Below are experts of layer 4 (counted from 0) of a mixture-of-experts language model. Rows are named router (the router's row for the expert), up (a neuron's input weights, with its number) and show model dimensions 0-127. Each number is 128 + 24 x the weight over its row's rms, rounded and kept within 0 to 255. Numbers have three digits each.
Before each expert's rows: a language model's description of what the expert responds to. This comes from a sample of Wikipedia text that the model never trained on.

# expert 39
Personal name pieces. First names and name parts such as John, Rich, Pat, Fran, the Johnson or York pieces in biographies, and nearby "was".
router:117108105162149143103152147164149108152105086097117151096135113107090106119106125104151099096108135127164154122180105140143152168145136103161168093144134137137105161102153157114115125098158103155137153122159134157100115154098105170124155103148103137174149106078100118122166142160150108159124111146156119119116123111102116138120135158101102142109143157144094092132091151115170136128119
up0:106149146073105109094185126142150121139118101106121103102098110124137109166122098127111138083110095135125102142118139125093156106123146153103166119108128129160132142143151136162124090132168118126116148135112143124122116103086122123129066077132188120185097135129143114150146118151171145124157118104121129147124149167126092107142160115091122135144134164131094123101151146121127076162115

# expert 30
Vowel-led inner syllables. Mid-word vowel pieces such as o, le, us, aly inside longer words or names, such as par-o-chial, enth-us-iast, Ar-ro-yo.
router:136114121144134157091146149151147112168134140118149139110172098123111130134135135163129108125139103092128182137152130133134138122147122112159136142156119077163122112110141105108143125104164142152121161159121166159141088127114084135121146131152082150136171150138112129139124124111132143135074090153142080172109067128164141090115157155116084132116105134157096125156167150159138146086132
up1:116117108131139104136161136158129125132091145120152098138116143141091096093128121125114098059152121130134099106128215127120081154132131187119093127129113090118114126150087134090121098117106123128121128155097117105137146183135114095142117150147116107117129104115158095096133068155133114180120130138157116125088109149170150122136150109160111098128130115158128147134130111121146164130137

# expert 23
Foreign-name initial letters. First capital of foreign or unusual names, such as Islamic, Israel, Yusuf, Hermanas, plus pieces of Chinese and Japanese characters.
router:126107101157142149098148142155155107154102092095129137100141102107089099120100125099144110092108132120171156117188103139150150168148148124163169103144133143142107160103158157118126114097161093164139151126154132161102114159093115166110157104142107132172149103099107130123159134165149111169126115139157114116117124114102122137136143163101100147113142165146105099115106151105171130139119
up1:158119110103135110108130138107153106125136110067148137129101136096084108117119162139127087106086085131123125093103135145115119136083144139128140083100127164118138160074117169113145123117199130161137115120155152106146103119146094164109116128160126129145138164127122096133149127147156113144142107154095133115124180119098114104120128153116131123153127152145105114073151126121099117063138

# expert 34
Section and table delimiters. Blank cells after table pipes, section-heading markers like ==, ===, table separator rows, plus commas after introductory phrases and as.
router:115108103160135144097147144155154109154118087100117146097147105111090100128109133101147102093111138127172158125171101127153148173146154114164163108129137140124110167103155152113123120087162105166136151127161122162110113160094117171123154104154105133175150116086102123125165133155149107157129114149157119112121117118098129133111149158103100147101151161149102099125098157109173133137113
up7:120124145054111129181127134160151111184118107138125172140126130081143075127093104127132124131133112139108113140155159138117131123140106149103146106140121154178146140134097159114090147133118123115094164127129123108133122146088124159101152080132116138123127151115100112107092143129113148061113118105159140152107082110153147101153114125135125160108113085133133150141147141186114157115121

# expert 58
Conjunctions and closing punctuation. Joining words and separators between list items or clauses, such as and, &, but, commas, semicolons, closing parentheses, closing quotes.
router:110110103161148143096143139160150105158106090103117145099131116105096094115099138096141108095113136122170152132179105136150146176145144115157172106129134146126105166107154150112110124093146092167135146123158132160104120165095114170111152105148102134168157107077103135127162141164149109166130109147157118123116117108108125136125144160103099140105144163149107096133098144107170133135116
up7:104170096124137130125117165095135086182128183139136179176123129120116121125147119145135092147119152140125138156150133120124113135138123151160107145152161145169144125102111143147141118117116110075116135108147130127120103088096143163145165127125114122133137142108137104096097132155142064103117089093133199155139153128134174123098114147093133117123178135158123144126122154130089120154116

# expert 12
Table cell separators. Pipe separators between table cells, plus semicolons and colons dividing list items or fields, such as "Released:" or "1998);".
router:106112101169135144094159132157153108154105090093125143098133116110086092119114118102156107094112127126169151134183106139147148172144155109159162099139145143127109162100154152116119107091150098163132149128159124162099120156099111166128151101146104126174151114091107136123162138160152108166129109138156122127114121106104129132119151155103101138099142160150109094126091143107171136142115
up0:147116131095089136141141124133113156129152133127121150097109154093108122157106122090102124130107137118132118149159077097174131159166106135164170140109116135154122140113098136109139101123162101133160126192145124142143107134140126148143140122175132063138118122090107138093066143143156099155137144127066097143095108130148114114124129140151082112134135144139167094160135129154152100102131

# expert 3
Connectives and name pieces. Connectives and, of, or in section headings, possessive 's, and mid-word pieces of names like American, World, College.
router:120107103162146143096152147159162107156107084094130140097142103106094098125096128093147108100109131130158156119187110144150150167139157118164167107138129142125106158104156162115123117098146104168136147124162125157100117157093108170123154103151106129171154097106103131123162131166147107156121114163158125122126119113110137128127144154099097145108145159144114095124086149115171138145121
up0:146108126155123101085145113145129113167142137135077188143155149141167148122134124124135142158104094093114150135130107133192118122133111115193119074141124166152105089117125107118104103098140151154165133137121146126121143124112163121112114115125110112144170132100111130151130153145138137150123069105104115135145073111148128158176156178098134143117108141110125097155143135101125121102137

# expert 19
Dates and "the". "the" after sentence-opening "In", plus digits, years and month names starting date or rank cells in tables and infobox lines.
router:121106103169131148096143133166157108154110084098122152098140113112086098119103132105149108096113132124172154134177100135152149162144150111156168104132138147134107156104152158114125112096149101169138146124156134155106112160089115166123155106150111129177155096088101126125159150164152107170130111148163115123124125114103128124123150160106108139109150162148105098125103143101173135139120
up2:105119138135129163162087147160123140158132120111127155131112157119157116132098104100100097082156115116174129123165122133138098124154159124139154089135101137132119143123109159116113171097133132113145126152141127118076117156110081162116136161129134160126136112111125136065199110181149178109100140146115122120108130102102157120114140165111137108118110125106125083128093118171160116132150

# expert 50
Political and noun suffixes. Noun-forming endings like -ity, -ment, -ician and words State, County, District, common in US election and political text.
router:115108101154150139098148142163157108155118088099107141093138123115091113112103124100141101090113129117159153127183102135149159191143147114162162101135135139130111160105158159115123124089155100166140150125160130159101108159094114165122157105141100126174150111095108129115157136163154107164132108149158119121120119115106131129138152150101090144101147158150108101132099152099168131130130
up0:132137149134143137130133144145137149137149120102118133130158101138092172148092137144097159116106125146140157145144123117160101109146145154092139120120121101128131113099136105103131110099124132107135121169085113115074151152141180142102081074151102079205132089149138110131086123164100107114130116125200121121114119126101106112136091157123125118114144118142142124080108121112145102149099

# expert 52
Mid-word consonant pieces. Consonant-cluster fragments inside words and names, like p, th, ap, comp, mp, as in Rhythm, courthouse, Chapbook.
router:128123116156155138086122153122148113174151121142134124070141129122125136083142073100177133125096149194139133107109121133118168136147080116130129115180158133167115187129145162129132121107136137124109132149132161134116101133122130152181153125129097135154135153170137159105128141133155077156102116132131131132152126106113141154118131163110135159147155131154126076140093131124127173157136
up6:142107108135113133119119124139120155113152082119149100104101151092116100166104122132132145136116132119118108105130116086139118118154126126162126170106163169145122136176095143108195117109150133129101141104115135155114123141147124064113160136121103113138149124089135148083121121199148126142144106102100099148086123149138146110153140123147154113156153116086128161139110155114143141199099